Below are experts of layer 7 (counted from 0) of a mixture-of-experts language model. Rows are named router (the router's row for the expert), gate (a neuron's input weights, with its number), up (a neuron's input weights, with its number) and show model dimensions 0-255. Each number is 128 + 24 x the weight over its row's rms, rounded and kept within 0 to 255. Numbers have three digits each.
After each expert's rows: a language model's description of what the expert responds to. This comes from a sample of Wikipedia text that the model never trained on.

# expert 48
router:150097174118090111119095126150126122146178149083116084112108105131137087106186134125159104122115137145128121132090081154107118130120119176159121135139123137103159152105076086105108096148137161152133139125146131128094142090134112113105126124171115137127128096124117141127125163164166157120083097126132097105138091136117138101090127168123134139124084140125139141155114097101109107094142144093131152079146104132148156156149141174136091150177151105139142108160144130117126093141152094135104151190085135118182097099142150150167158140155122066122146138090111121115138119150127153130106143109128099128087151168107129114123131175101124100152139145146143109120132117125106110123128156099108124109143161133158144109114140139123118133165090140140112132139132179134096102135168161
gate0:143123144140104151088112171121124134119125125124129148132143103118122148113148151181161117177125128089170138147108151171117138106146121119116132168185104168104103129084073129144131145109159131133130129103141130154114094117121116152086148118142141165139140155131114134117134135124135135156114124142143124177120145079113129137122121132160163174122104119129125108167117160103101090148133092084134157149143146153190114064098128126106108073135148124125136122122144086120137161134145145139145091111124086151120138117097103118114153102103109144147130083126135128154093068140090140117179116108115157094083117101110098138140116138119114125136107117147122079181144141145143112140082163093094141165116134128143155143113163122116157170123114071107114134092172149105150133140141120
up0:125125127151139128143117121126085107156142128124174109101130081129141118113129123177128104145103144113179111156100161101158085095106144125114118152129097089121123112091090160145105169108116099159133169095168083108125107144120192140119082169125162086139123164110117094127146152124090157129152148133136181148152105086139150123115115101105096164119081154123135098111097144130150099119129098126143181145142159138147130122126079122127103067114151146104195109120111128121131161136125127126112144090149110117129123149126119125148111142137115167131138100140157123170128084158124102127129137103112155120146124115117124144129156130144086115131131158145120112144148100161156136135076144092127094186141131139118124103110153146136112149093115094132140153111142141158140100146171171
It responds to: South Asian name pieces

# expert 2
router:127158172134114145148139106151120148174112127120125089135067102128132106138101138139140163136108103112143168118143144113110138091119168164098162134137104111141159094129134122151154110129150082162097128115127142114130133087142121146117167106153121157104154137158130104141084157111096139201124146076107148150116144174138070097114097118119111086131131098105130144111096128139092142162163161142103133136165164150081108149130127156104131108091141127140096136133135140080114127108094166143102111127127110128095131121169121119120112097171103105126139163189144106111127143116103140159115153116122141133131088143117143111092132192100140162151128127154137145123110102116093142095122122176120118113144153121136138102131123109148094119162145092167115132177110140121080091136108144
gate0:117162147114127124116101108135161156167112154128099108131118127141140120148126148115083161116122090139159146165101102107129155133163121143119153137123126130112126090101114088141092133119133103128106122139107179108098127088053117117125155101162157133170126142162124147172156107104128094129154114143152119107104063170154132152148113091116113150095176164122114122129097124129116101102117144143132137135099143129123172106142138122110171120156133126142131118109111120111171127123129115150127133167129093110088177072155130130148120143092112114094139157124112143151163146120098139088111126071144137109114122135126162097097162156114118151088137111118142138166152153127125144122151161151156096178151102128156113108165144121101092145140137085147104123164123157151068163109090149
up0:131169147094143096108116112151135140159129127177088107092090108132121147120138128116104148151120117103150113141108121082190125116131123082144163147143108135130108072130139114132094123137130159101115152134113169084116128095105122139136099072168134129163138143161134180155139123098093142083184135117149128114132096145133136106126141112105129178113144192141101088123122125128106139104107146177149157125124132138115157114115137129110190111134148137157105136125110117154162133083131143159084115169121117127097139100141155164116118125093131104094132126093109114143102148093121149116135122088153125100118129119106167085121129164115110111121159140145109116175145117138119138121164128141158086193138128156146130125148160123111121129140158074129105135132105146166083166117118134
It responds to: Personal name starts

# expert 18
router:149108130129113140086136127107116140133108137146147119113144091166161083120095132099092112109125117106161110145148107130171118148108118127098123127126140122134126155149142130118139138130135125116122161123084070122150116149126113161155098130119126102136105142152183148139125137125093162098108130135160148150154101101142097145081099096144105110143109121150154117138087135105125111176111126108099110156134160126098147170104122131099147164114129124132142109130152195164166120148067078147151143134116160149098160121125096114120129120076145109140168090121123131140168148113157165159118109150137156175086076069132161119149128117155142133141118129126175140127140118132172131122109114146147165182177113135118128141168145127127109168095130140110148150100136171155096167167105115
gate0:118143134120141100108080119170123163133125116217093115150127118110107126148087107140127139083142111157099131116128110115138121162125128120114131108162125130124146107122147099132136170124122095152110108114117123123101108153110077147118131133113086120087142105091128164139128141125154095161142150120096123140121115144103155114095147087146085085130114156164079076153125127135097169129107125129161139126176123114096129123110111106123107098151133132140119106101126172145130088160056114144176133154102144137148108174149108136149138168119132192083136160158136125103143157135090097115109156108150111170134126126124113142180113147198123144115127101112133133133170136119145131138094136132140150120133130121167125133150157085136113102118171123111155144154117120124142148096156161
up0:099116110161194095111105125164139135118105156134124131149152136091133136125173075183137151110149096151141122150132104101129180132177116120123129151096159088163128155134113111169136132147131143153097120116134124101141130139088102093175123119119131149115128101115117133123122115155125093156110169127101128093123127126118134133102130069142110135120100120145101114152118133108137167107128107143127151147169088137124128113108157099109125106201160135109133117113141100151116141159082110123120125130105126142117116163161119122133145147119136141142120182110103125145150119135140132068095161121109175156068140130123091109084111113130115107141160145109161146137150115106166142088109113096165133112128176123149118140153105068111100106089143151128159119126146088112151170125171150
It responds to: Verbs and auxiliaries

# expert 63
router:118162145127128115141155160137083114116153113138148129111118132104085143166092183141083106142118124134161123119109116182086123090107121113120134096135118113106142127130140143151163124130142123075155127121129084128156151144197159111132119141139162147162171149158152145120148134106138176111129120104151087154153112085104106136154149095161159109106128136151150160132137082124121121170117151132128122130146112133103130113076114115131143153122124121145129139108106110164133143114124135099126163100123111121134178125173162141137157161131162111117070126124150113090137171115130151096113118089153117164135089128124119134086142154191103143091162103124149138144129082112140088139101108114114148097146110161129162169143118171148097137145109118172141133160150117131085121117089144
gate0:160074145158124174153165115150158133161153135112122130132117143117118145115119083155134155092151096180109136128174089114120133112132145131186162155078120121145138122096126143155113121089129163150152115096140158110138128134113134117165155126115104125144108114091148120138139126112139106145100098139088097120085136120157174141127136127141110110147124145107099119148124118130160123146106120096165111083132110122126118137088120129123110130124152117175135096158100149105115169127081117146132147132158153116139129107125147139160100146127131131117120177173150105150129108128118120104082136112153135118081135148092094153144139144109163122105104119154168127093142099174173114131106164183132091116074133123132084122085070155179101115141145143092120133093166126141137095087122133
up0:123128152150151181102131099148164127138137147146135111118152156133092148156110124132110157104123121121123131124203118144110152159139154127104109143098130118119106100175133154161123106079106153126123102131122168118138098160108144139163132117125143161134126121139131130118145139121093095114133065078113124092119126128155090148104144118136072111166174140176100132169116116168159121124108117120171112065142114128138088092101145122139144165116183104153103108139120124132116155147082131129146145130155101145119150117129123153118112137137156141099102154130126141129140106124126174104118125138151146126123124107100116155118103117127138105122103090145177113094128168168148161097085107133159100111092055108119100133141070117140101089148124109135164138144113142131159149099136167
It responds to: Prepositions before noun phrases

# expert 27
router:115096131130150151142130153098114133070132106150113137093125143126177082100128153159089084117151111103176100164111153128140122147103112136086136135108109149125121157119137165117171135115129130110128139132134109088123116134115168148157111120105099155138133137127152129179086105130171114107116154138148161157149112105142087158100151140152132122096111108137145176134120107122162095165140107147132159166117153104141125155134098111119143132119138104158111070140138125126198130103064128131144171152148153132090143112132150100120128136103117122108098106132130148128092129122149166129154130095153140097141093037162142127127157137153132128159127109119157139105152093117167168129106106130107121158134108130135165151117117137112119165141154158165176126101119134174121156110137147
gate0:133072133130096125189122126107104131090154119120125149125156185141152125119122107137113139122137096164183151135142177137139105120151131115133122187125136176105102145136088132122160124062139130154120162148165140106133120141094167155129131137107169095111082120098168132164115109134122090142163109139164121155084120107161106147152168139094108131085125152113095154109077103121112103115087122141139157139111105130096148162153111109128128131122124112137131101118105158116133109091085127127114144166124140112118123101121098120098114104162141125098115110132136146139092110129072142146155170167132153138153102083147131135145124127081144120127115122142125134146145071102120136132119162147135103139096115139125106156154158170101089153098156127125154119097137135156119172131136164
up0:142074168134101118203115132107125145066127087127130129112149184137151108140124128129127132134121126186206135137134149139132087142138118082133145183128152190110124126133099132153142134097132103118127142154181139112133109121136145146095156121110143086130098118084124160168133107097159114138126111143153116170102154100140121160152183132105135128086096169126101152115101112138093100146125094113123170158107108125091136164137112116116144133144110118126126126102128129104169111117109114112123140159130144079124117091143096079124120119162111134124126109105124158106095109122112135125145156136143142102123090092136153128143146093090136135126143094165116145141146100101126150155139154145119106153125115114103082142126106137110128120098132143143145109097150155174143190125123154
It responds to: Verb-linking prepositions

# expert 33
router:135116109124183156104144143150145047127182144135110074122115153109134175131185126165112116198142145174124104087161104127109128108123135106148159123135154115106124170177131137137102112102089129134116151116119169153159139103111127121105118120132174129108147169149158121101123120146100130152096159114118103092116145120110147100122126144128106145142140105113093124139128124127108082118140135077112144093165155113095099138153156179134131164099155097156136151166134116124144095135137112104101145137119165124121140083114131132141149106159112132152134124115116093112139129124120119135115127095128115134114130094132107138090080112103150165131134110177095138102168141154112134143127108124135100150156151111141136092154113139108173127163116146142075132188164108123105110111159132
gate0:104112104154134127093141114154113104121117115152070090122084112131148131116141139149130132141096174099163099079119114160140146133097114136144126148169169113124122127121087132099133138154119173099108083135099120087132100076106105140132158134181178155146112171188130150114091159147116168168142098170129129129164140135149123141123145149139173155109156103130115123155122160123089077110094128131112170151107148127120138130142119130144122121120186089133136124146091173149127098107106106137132128122127089125106122160137148148119131105080135094110154140110124072147180101147114088111135112122078152122110143161159160139140114134150149107120131101142162126134121121126129113131152084116132115152119151145140097111100135121117088128116131104147104125160175139137100150158097150
up0:095111076171163145110128144175124153148122116135049128144111129147091134150145112130101139129115138117157083120122111128136142115113117132120146165143168098136142162154046117111118149194101163116144097136098130088137108087099105127134186100174126131159144175150151147119118146135076166154129107173103134121129136134169123122147157151138166132109131121148134140151138127111091090121099115147125106119128139112158107119150096120160104153086148110102122127206113128177113089110129120098168128144126127121132142128093131128114131124101112065127159099100155115119163162122074091117140128118113129116124149150139162151129077133124166140120101095153126129099146150127142151145132096127130145114124163143129132123091124117102133139148141125120114113147132114146105121150097132
It responds to: Name-initial capitals

# expert 9
router:131134150129118150130087130107101119138093092177140111142129120113129107112100101153139103141151123152133092150146108141169179205135065079095115106087140164159119140141115118099128112093100133135110110120159151120128112133138100103076116108128181120186138124111169160153143120128142119099135165100153143107054124124128111151139135148148107110155167115092127095159137115156161102127102114132122115120124115125091166133127100102108132110122124109130112098094110119153161155142073133130136126140127115145120163119105087117159111151155119136139099100076138179151122160191145162136138129147147133127145135143122134108087110140114113154123093118137144129171152114102144115102099101138120173151129117096102120114117125110099089128117159093149149122133158139137118179131153123
gate0:122139088131094139120131113121138105108147107118126119130124138130121132157176107163130156134165114136142103171124129111137158173146119139146153158151132137149078132135158142151125102141146132124156104110141187154128112137155151095141093103142081136123087136143128139121106168137111120130127170101086093082131124086095092098150111122129123132186153118153132138122121097170129105123092126113119093120099166130126150158103129145085151145122111117152149131111080140181184134144130150138108119141091102133139111105151082120146127122131094160124095091127109138136102123110114115132103120105098096150179146118145175109104124134112136164101117149122149120174068102114149150144096153130116164142157145099104074148094170124118125092140137077134143124094151170118153157163154101
up0:114109110112116162127138126149147131100130115117111144146122168102104139161139116123089202146169144138124103158113131112139145164134141144132153165153160107129072132129149136143134105105131125151133072125132155098134112151156165087138094086151125123140122143135151134127122133138114150139139169119091125084112100043130117117138114124122135142167146110127109117116117100153136121147125124121110098121107160114070131142155120142107143172121119115168161094102095120171177138124088156144123163102116108119119110112165083166138106125121102136118102088139075159121056153109126111149103121124114124156166146126145168131106098152094124190127127158116143124132113102122159145150091129128118162162139141092127099157081139123135116127123161080127126118108159165106143122170131134
It responds to: Line breaks, formal connectives

# expert 29
router:134104125135139116162142137127155141149132145080131111095124166117144096136185130139120144143157161116114121141081141158113117132121124188132095146116131133155164119095076094104128125170101113164121173139104120127091143151138125116155091126117110101112109148111128106161078117130102140159114148160147062126130121133095113097131090158087191112135115124161135094104142181134125148144115162116147129139185135136159151116136162157135141112149094182102152140104135156104106102147121140102114126093104147119131135100110103151137130163139149091095179159151100123142111153101131110157163109129141139112141096145172118130126157149130122122125059140120166121136145094119090081141138117128163115141121134134130146119121158119148119118155129127101167083159109147079136118147162142
gate0:139123127144154138085133145120137107106111101142085100127108107141140083128119127109098134102086159157148142083097082138135113097113121134102119123091141135132152132107139142124103131110107136120119154139129123135142121102102164081158083122174134142148075129189183139140111123079072147157104117118173131107172153129157107095114138156126136156176166140120135136168071115129172159125134154144153093159135126148155133098147112153163142123088102120123138098118097138125111118111142134150092132119135146125122117097150098109108167097149132114124145080134125142147123140124103101158127103125124177143142106087156194162133164115138154120152089118162129185177106126134114150105149120133125140143141089148119113122111140113110171138134126113137124092178090118103144127111142156
up0:168142119144159125100111167113122096135146109155075124099108126128127108093147162094132123125103172156124175100140124136138105121117082142125126115125100149107140112118115127107120166131116157116128147121122129113119122086130154094133058098157135145159075143151179154140142126158079164112114118110198131114179127092145106107098133149103124166178173151121129148129097142124163137087169149132155134126124110180155182096110079142168173126128100135138111113161141162125148143109124118146120099095115117161096119082134141121127121124121107128150169084150118148115111103116118140163126102104130157140120073102146137150119124078139142126148085126136097132159099100140084183124167144123128128140145090133148140118118114166121129124133108135108140120128124144119122128108119148
It responds to: Plural noun endings

# expert 60
router:168136127149094141168118136110111109121133109133121129101140171129119141123104147147148147117135109189130099130131080082192092111097153154121112128114124096130124127137147138145159102123101140121124080150132087104123124167191108102088172132126136141079120135137125127148078104150136122100133107130094177125112151146149143071137153134110088148130122120131126106123133119178168106150112125135127122125130142138186125160148112128137144115102124170126109131137117183126085093141161163129153110123128096107152141142171132149170139153152126089128140096113178143163069096110137137119143167117113135117150093160145132109114158091115126135148160102104088141097081143162135119137134134111105088142091130121163167110111150128152111157159095156147120148129168139126129149145119146
gate0:150127124170136123138152109151051145134137105146144109175107152112123136111119125134121095129133093182147076109137095143136101118099112148124105082162103140115132128144132140127174063119148098121162117096094126140095088098179101124138078121083141112167122130121125142142158119137141172131133133112166171138107182089130110153115100099127119142157162139153113145138108074157104144120106129117149121160127116129152174141142108166097150135164159167118150106125117113080149154109135149143099104104177151154139154135146101095138112115114130118142117108115133114127141136157121132134131148128107127117150124124142099110140121142139159111114162128084126123099143143135111061136169103151086177143135099173143121136153101121158116120136059151150117126108140134137113128134101110
up0:151149121169117116123110126131073156116158106158145106181101147090125136133146149120108107142116110161142082116119106143145131118124110133105109097154099145146147112121122112119167065102134094119155084099077110131104094129137123122129091108108146127139146117099113128107175135113139156129127127128159189127128186107092101135123097137137131130154123139174126124140109080137130129148130125098140146117113119157149149155118079148103159162156152165130165113138102105072128167098131188146114097108188177123146170133139130141147115099122132133129121098159158132124117139166130107135118160130117119098161098099120123102171102157146132107163143134116100116106140165135113101129174097170065165145130114160133121130138116103152112128120084143130122131132139134123067146118124137
It responds to: Opening parentheses and quotes

# expert 51
router:134108096163128115104133127122136138094146118181100090125128122142103111136179119092109124116126163115104145084139149101119131144115140099108118126150128143132148123141095133114169105182140124158125111138131123101074125149101120123145101116119114140083116171099092151138141116126187140126110100171137141166124098131167130154124121099113134098139128141116141122127113132191118174145100161092076114087128115130114159101107093102138142163160133151119132127120142133102105118110123157106102122153101120120173099170082100159102078096129093128106162117154134127148115120112126132160081153144119125129145071139138147122155104093140174101114119101091085157103126118142160159133121095120104138134095113119168108131102085125139149151147091098121164120153147134093145125143098066
gate0:127128139119142090132136108125129108102152127160131138095088118113131143133163188141139088153135161118153166107123153126114171125129102107105123105146127141152136152125151149109105163148183133151101139132134128157118116122173115131162120132110097088124140122131134168136133120116137127138167137107128122159099137111169130101100100106140085169126123093163138152152102116114098128107139149126114151141114101121173126065127164112141153094124153104121108166120118163111113180135134119168160134130137139120088128111102148115064140138125121095094117071104079099173125105141067119141120144156138170100114104119123114122152165131106095107114101114122096168164111131127143152137143140116120097148140171125135123116208153176126117125090121144095153130150108123090103086164107124
up0:110101149111150098128161119158116153120150086143165147138076096107151143162123198101132121123141141127122187119121159124146142144162093119126119130101122136150137128144138172112113150163160136127155145103120146152128110144112095147169077097110100096120158133158127130122133139114143128128151089140166150148128127125176143119122100122137128129136119078138120103124086110141120116104120114126111174116113079124170118055140140121116163112110170121098098140114142134118096197128113133146166138118106171154105098108140109102065129102125128114106143104119090116158139100137122119137120146125120134122124079126118127121163156112127087095117096115124106173164091121152137178132139135153126115153143155133153100138177116171151108144114134139100165125110117120089131110179084108
It responds to: Sentence ends, year endings

# expert 49
router:160070155102104141137112121110101080083141132128125162130139151161169135125088098175133131147130131107126164164072099109134109139146160111142087103118123138102137090109098124137131161197131137090082103125142160122157115101186129121095115148128106150128098147086091164146123131129184118115122082099123104106117103163147099078149119134129145187142132133089100140101145130132100130174128138116123101142105138136159108136154131115104112133086113141110131159122161119140126110154149130112165130137124171136117151124176146133139155147123126119116090141157122149133134092127141070122107137132084112121125169147147102151107100120167093089134159111149155126135096135121123125154129167134116146096115111131127168124104104118153148115147107143138112150140161108091136138167098095
gate0:088154203156141135143163117131111140128105153136089118124106120128131108147091126127125134137129141111144137131124111088152130085129116171106135163108134113110123113148115113166140114193143116133110104160132146143094101134182061088120138146116145089135150125117143157131109123117136159150141082132129097141151112131133132178114122136108138177160131112116097128100151147143059138144135163131111157115167139117128143097109150166135156138127128119151152147107120199165146155123135136125097110116099105116083106113162143146094120097131086097145164113123117116125124158079125121127099130103155157103132114140127121079163111139123130137108132097097114140154110135100124169147124155109135104142122078085155109119140175111136105179140114178123138072120134150138159102104097133
up0:103131138150139140138154114135097117093120110129091120137129148148101082140131115154128156116147154096163150131116137068130149108127127155103127128105132125134148109148107133124130115194168139148126135172143164124106105109138076097122142128110103119149160126114123150136134113129117144114130072143127111135136083122143135171083125141105128185148137153091105119121128138161081126153100161109127122154135127143161125078127173158155132109152150125206126145107133171155139126126145135099069099104094130119097126102174118125105133107125112089146142095112098129113126169103130140134110115092173143123146118149124122098177128131155139109119138090094142121143104150155148123173139169103141136137110081071164145113155144120158117147138130147087161073118113171146123107116094097
It responds to: Spaces before years

# expert 30
router:125138116165143128106155157140147107093123123161099123124121160117093109133137118120092121176173151119107164144162109100095118114158133093131132149126117156118142104121134182111116164092120126139169102145144144137139156140097128165181108167091130142136151098137107093134106096129151110114182095089165137082105167108154107129097108139145116138124137098140138163178140125137145123114138143100121126129127141140154108117146136175120118130171131118085092154119125126144137122107132156123148145130122097187103106144117122083081114159100198123124145165151109136154131142110149155140078116130148104121115132133104150092137084105166093112112148152134113118104073131129127151131097140140136158123136129092145105093114171163154113112161075097136091122124087119109142130102112090
gate0:137079153131134123096095151102139063117193154132140144105112089090120130115092111152134078144097161115134158123087123133148157156151126093117136142101111097134113150157122161107113120091131117119109141117137110094116084108138151141122090096101100167103132134126128084124119147106068109111131123154116130177126093131113115102126141118112126169146180134161100103093088120124104110141131156100130134146104154131143150127127153137146178114112152136166152124133117154111184127107160122119139150125164102125156155124111153157089128141105106113100117125119114142156124165099104132126120127141170172091146080150107132155135164114132135125152099096154111150159111141140145168140117131125139173094116170115160166155150128148116139098091157135133123095139130186131122147090149162
up0:120075152119108126111098142114135061115180115156152129125147113103133141113124171138135117175124168128107193122086109102141137154143098083102116178109132127123114122153120162124112149111165122105097143149156132074096084115128142137153100118135143154130137092138141115135129153127088115143155112117139135158128120143128086099108119155141131137160132098132126089095089138118120095119141137138122110159113123108117121138132183141119173125100166118147133138128105120150173128098126139122136130102132130137140117093116161170103076116116129095129082135119144114149132187116130113150127119176140163128137081147110124135111158090140118140156091084152120169156108150182134167133104145101113122108126139112152124129132097171097122115107181143142113108126128193162105135088123163
It responds to: Numbers in data

# expert 1
router:132133125112168119119157164149146111166140122119102111089101107168181106120184100098161140100150150104097112130129164128118132108099149137122143126136111130121128126121117121121112113141116134133125165095138145176119125094132120139160130153124157095114089101143117126101121115158124099127108134143131064159151154131088143071132121146149140123085102151161173136140119165116140163121136146122083169128127144100200134135086123147109100083161128169136114133154124123088119108154134134118108106063101173108151099114094094138151134119149155156158135072139127090117139118093164118128102132160094155112092133106128114155136173135158152117136109164149110129147131147114100098148111177140159118124096171131139132150115137102094153136122131155096133086143161111151125110106135151
gate0:118108179171180159109113084095173110131157115075153128122143123121115125156143115127122135162120099142127089125123136094091127102090120138140161122170106130135102138153145137170139137122141167094115123116109091104157111149126141117146089107153133138115135167140136169064116124099143131117146142137112156110122099168138169111097117112137123093135126159122143132118096167188148109145088160131088120151131130140145169181131168151113090126121184152108148110109098136111099151142128099104129158126130120079141139132130099116132156146122143130141110139145119146142137136146107129135130143099137145117170123096095151128106167137155193105185136149109116132115146104117106115142094099099111090158109081086155131124136153109136116075108153115125108146137088099143096143129091130
up0:128138153177184150115113107111150113127204121104127104116096116131122120164145079150127131119109104120142067111134144086133157111093103144152134119150121113090128133134135133148149179108142160113112159112146114124110087141132122141156123082116140127161089119119160164064154125116122105140158124110118161110147104124131152119123133096157123113120118135109143172155123184196128128125101142136121136137114125167134152171102135158126103097139139120128173132142090143119106111102121100088152166105118138114114110101122100139086134115136136126162088139117142129122116118156100136136119099081130114134143123119099096126089116140172121098185094130164108143138170135119144138137136144121112131178111117102189146096146156157141124129119187130096106107135114136163093135102082148
It responds to: Surname endings

# expert 56
router:077089106122121134158118134113148143139115128103136108138158149132148116116123171166150175094134090132091168131099153122155113101150144186110105134127128120154111129140100112163142177130145161110101085122087104112085097099121138105105138104140071127119163130115147080174140129105107145173131068085114137115094122180152112154141101135089104116143094089148128133133135115158146121144109127131152085076117103104133163138144138087114169092128117111098147112103116157153129123148118103122121103144124111098148114118157113103122114117110147085093125086150128114140119125157128076120171152127138158098170115131120146161117135128141169106124140143113157142169108170132156145126136144137123144136113090099132107144134149097136100138127100163134121103163179173145145120153126125
gate0:117140206144097125115139125141103100116116134124119112118107116130110129136137151157170143101110112149152141144093094140144143108119133168133122140073075127153170132128120182118136125109103144107117135124118103136149124113133149113147109126126107111158141090186157153113129118173168089129136132095153110093119116134165081118093142138129105140117089141097135155111129112140132094142108125106133091090134158121136171112107139178081125096144124089115161125107169116140120118117103136156143151120110113106148134093155136083136166143101124068095112167142103120162165159161114135156139171089151139151100123149122142101143109119122125124146138099162160125166115106187156123151134098077125143147132124087173140102095096147117114136089137146154102128186101126131137151150132127
up0:119129164142090143123141146129096101111145161147142081109110118124129144133103137176148168119118105190159160107094115133120134094112127185143110101091098113160169115121119148128138099134123129130111121121128112162118093109126132121131111123149128112130143071148127130119107095167189069159146121110152143122097120123165098165111177130109110129127104121115158137113133101132136123147089134152133085088133109114137161132098101148117154098112118109114134095097148148162148112124082103142124140123113137092129123116167138116131165144118133084088104126157109115166139152162144124175136150098114161162106128137123133119138092111138130106180155092120184140174129128172141142107144110090107132142117104100171138107129127169126071159094137150141130118171122132092140138185137115
It responds to: Closing punctuation

# expert 35
router:134132178147139118140127142114110111123161137107097140158141153124112112137144143102127117134136155116103177145144119136079098171127159166111123128145091137129132122108126106102117087128153084113153172156098109119160131134126105123107117122109087149112127086170157124122133119116141132112128118163145118086131120142106153115130143123118137143125109089066148098079095107115127087145139156127143110128154133127160129156126129157118127188136143123151165115119176123116126097141160123139138120186125118137142156103128109101100138084117085184145202183166101120086135093124139111094085147119168111115110123154148162109148132123158139097118146111128124116135111151135140158116102117188156135133083157120143110154140140167109134076173129128186084111136108129133102144112155120
gate0:148114111116112108111108115132150139165144141126163140168147122127084084116130173128083162143186160130136114082118168138083156104139156144150128153125095075130100136117076130110100123105153141108142171142135114174122130124151105089170124063117113134115085133136140137105152135121158155121142096149115134086114163107163120145132158123105155137126098171108124113105101122141153117121112130112166127124181146105149083093138110165127135134122148122104138104063138115140110107118118131137125106144120129140144122108103134132083143131122127126099177159108134124154102112151101142148151094145160112127163094114131137129118116165150116093135091114132120118159176111106084155172123134140101140160141152136155178128128182102130093093100138096150115129152113150145117176095121126
up0:147115132125128099107117091136163105161098114153137157133138142137111116117127118091131144140164159114171127068146158170117111096101177141115144141096076107110120152126109117145081129124161154102107141110136142136138136094161113111146082087118121110094107154114160139108159130149175155112132112148124110073141133141121159181143168143110130180113088162095131139132114130140123094105103131105171123088159091125159095089112111178092144122150144100117151086080171126144140121129124152122147124132134126127131125120114128129100145111089114096098140151115125143117109128144141130145160116185163106115105121105142102143155170113158122081157109104138130111123138126151123155134131138128080147186125127153176166134140159104122126082102150138152151142126156110129090159095120120
It responds to: Foreign name fragments

# expert 21
router:115171143132168130175177153138182143147158091134116144151120142107127104137121169138137122072152117159128149105172159142151100124145135139130138154151103110137146138094091134091106146111148125106170100101122137126094133109115127150143132127153103156094096099105084114144129102136108130158087137140135117157099136149102153113162168123110153121135126136142161134141144156087151149154138119134106118157168094129126124142135109128093105107156117134149114144121137120074139140141099116133133149117111121175117106139164122117128098136096074128149084107124148177099123145122161089136169077113111115102096169111132102094112145095147110130148141154119131138128150113100139098210135146154122129119086186118120111132129195095170166150123160157115139134108109130152140143114136144
gate0:106131116120153139138182129117144107152125121163131110096133133158108137126109144147108084115128134133155152098103159137134129094132123118145152151140122069111104126135097124098124142118063192118149142190117133089113119154092107172163101080124106093116144111101133118156113106147110145154110099139130145164079146115118161143177087088155119128179141194150169141149101119098101098126093131143116133106134117140117147142174105164138167124102128104117116107129136136145134118086097129148159090145148106167137148135114108085147129123104136116108134116166143155122098171148108144129089112133102139107128108146145144106145143154126118120132087149139139130103100156084129131112146146130107153146151163116153161176159103129155159116125160137086099126064134129126104129131110108
up0:112132145096163130151144090131138132166135087114141118113136124145127155114102125109122102138162148116136144079096138161119141097164103142143155124130095104121114132145086095094127154118070152100167125202145155107147127146075116146143096101135137119131166126115156129146091097126122132161119089120116134123094133123154158147151122098142103155185158199141150143135127137096118074137096113150093118101095109122143085134167137153110162098117150120128128104141151107127116142133131100175136100106116104175148152118102149114139144151094135124146123097131139135066110153134088130138103093152114125116106090134128165100167135129149131078145136148155141128158111136075145123110138161130110125148141183089145145132134154122133155090140164119127099137091140161114113123129118169
It responds to: Name and title pieces

# expert 4
router:122091151092130135125113063124123121108125123155118153114096136146123142135113126108168128148111165102158142131130147103158142142156163146152120120133173161149117173096148111121085100128121161095160131091138132122154160111148093148123143146152145128101137119132168114140123145151135129114130120139087155126128098118103149100093172123089160133103103143129141128140148109109137127139147108161135121138151134132120151111115165102122062096119176137154128136137131103091137150100132121107102117117120164119145101166122174113120134085160110177096143156092141110099152151103125107096112126087099102117135163141172132079142162169142183131085104136162087128131143132129083113080181102176128127103151161093116105106092112148142174108137150159123103128158106131144113132094138155
gate0:142151176158126175149179158119163096083143132168106135158121114132086119110143113147080110125100142133154127105157103143135130133118158150156121132141144148120092091114105143134176101124092120119102129118102115135121114138089145135092160077100099104118147161118174111128151132144124121116153107111148141153144159116102102117143119132122103133145123099138148143126144115115147155136122145129118101120094145137118114150124139146071100136151135165135116103120150169146138121120096139110168176144136136113085139179134184094137124096122077160154113152121100100123065152125106113124174067091152117145094148093146138168127119148124041129130088135125160104147143142134142157097107125157122139152121119089132130151137120151128181112133151138110081139133101115148150103116119122
up0:146168174161155153119165160118164111098129141151096134099123108140148101106101143136136125132122096130146145088150138131153110123118162147126143128120101142112116084072129155126154120153127089104119160104085133163153087141119156127098140102137117112123129112113142146128143122183153137144134103112111132137124117128144120117147153098124099146137137110121194143099158112111123124140122111139154142119139140103130166137113162108087098143127156165154156141102154156129176125168114141077151177118138148135112135154117134086137136104105105142125100140122135087091118101131103094119149061126168088152132162082143128159150142147127086145097066163120176089165119117121133123129091095174122118135127121122149145145091104168105158067137120151096084129124103122156119097127123131
It responds to: Name-initial capitals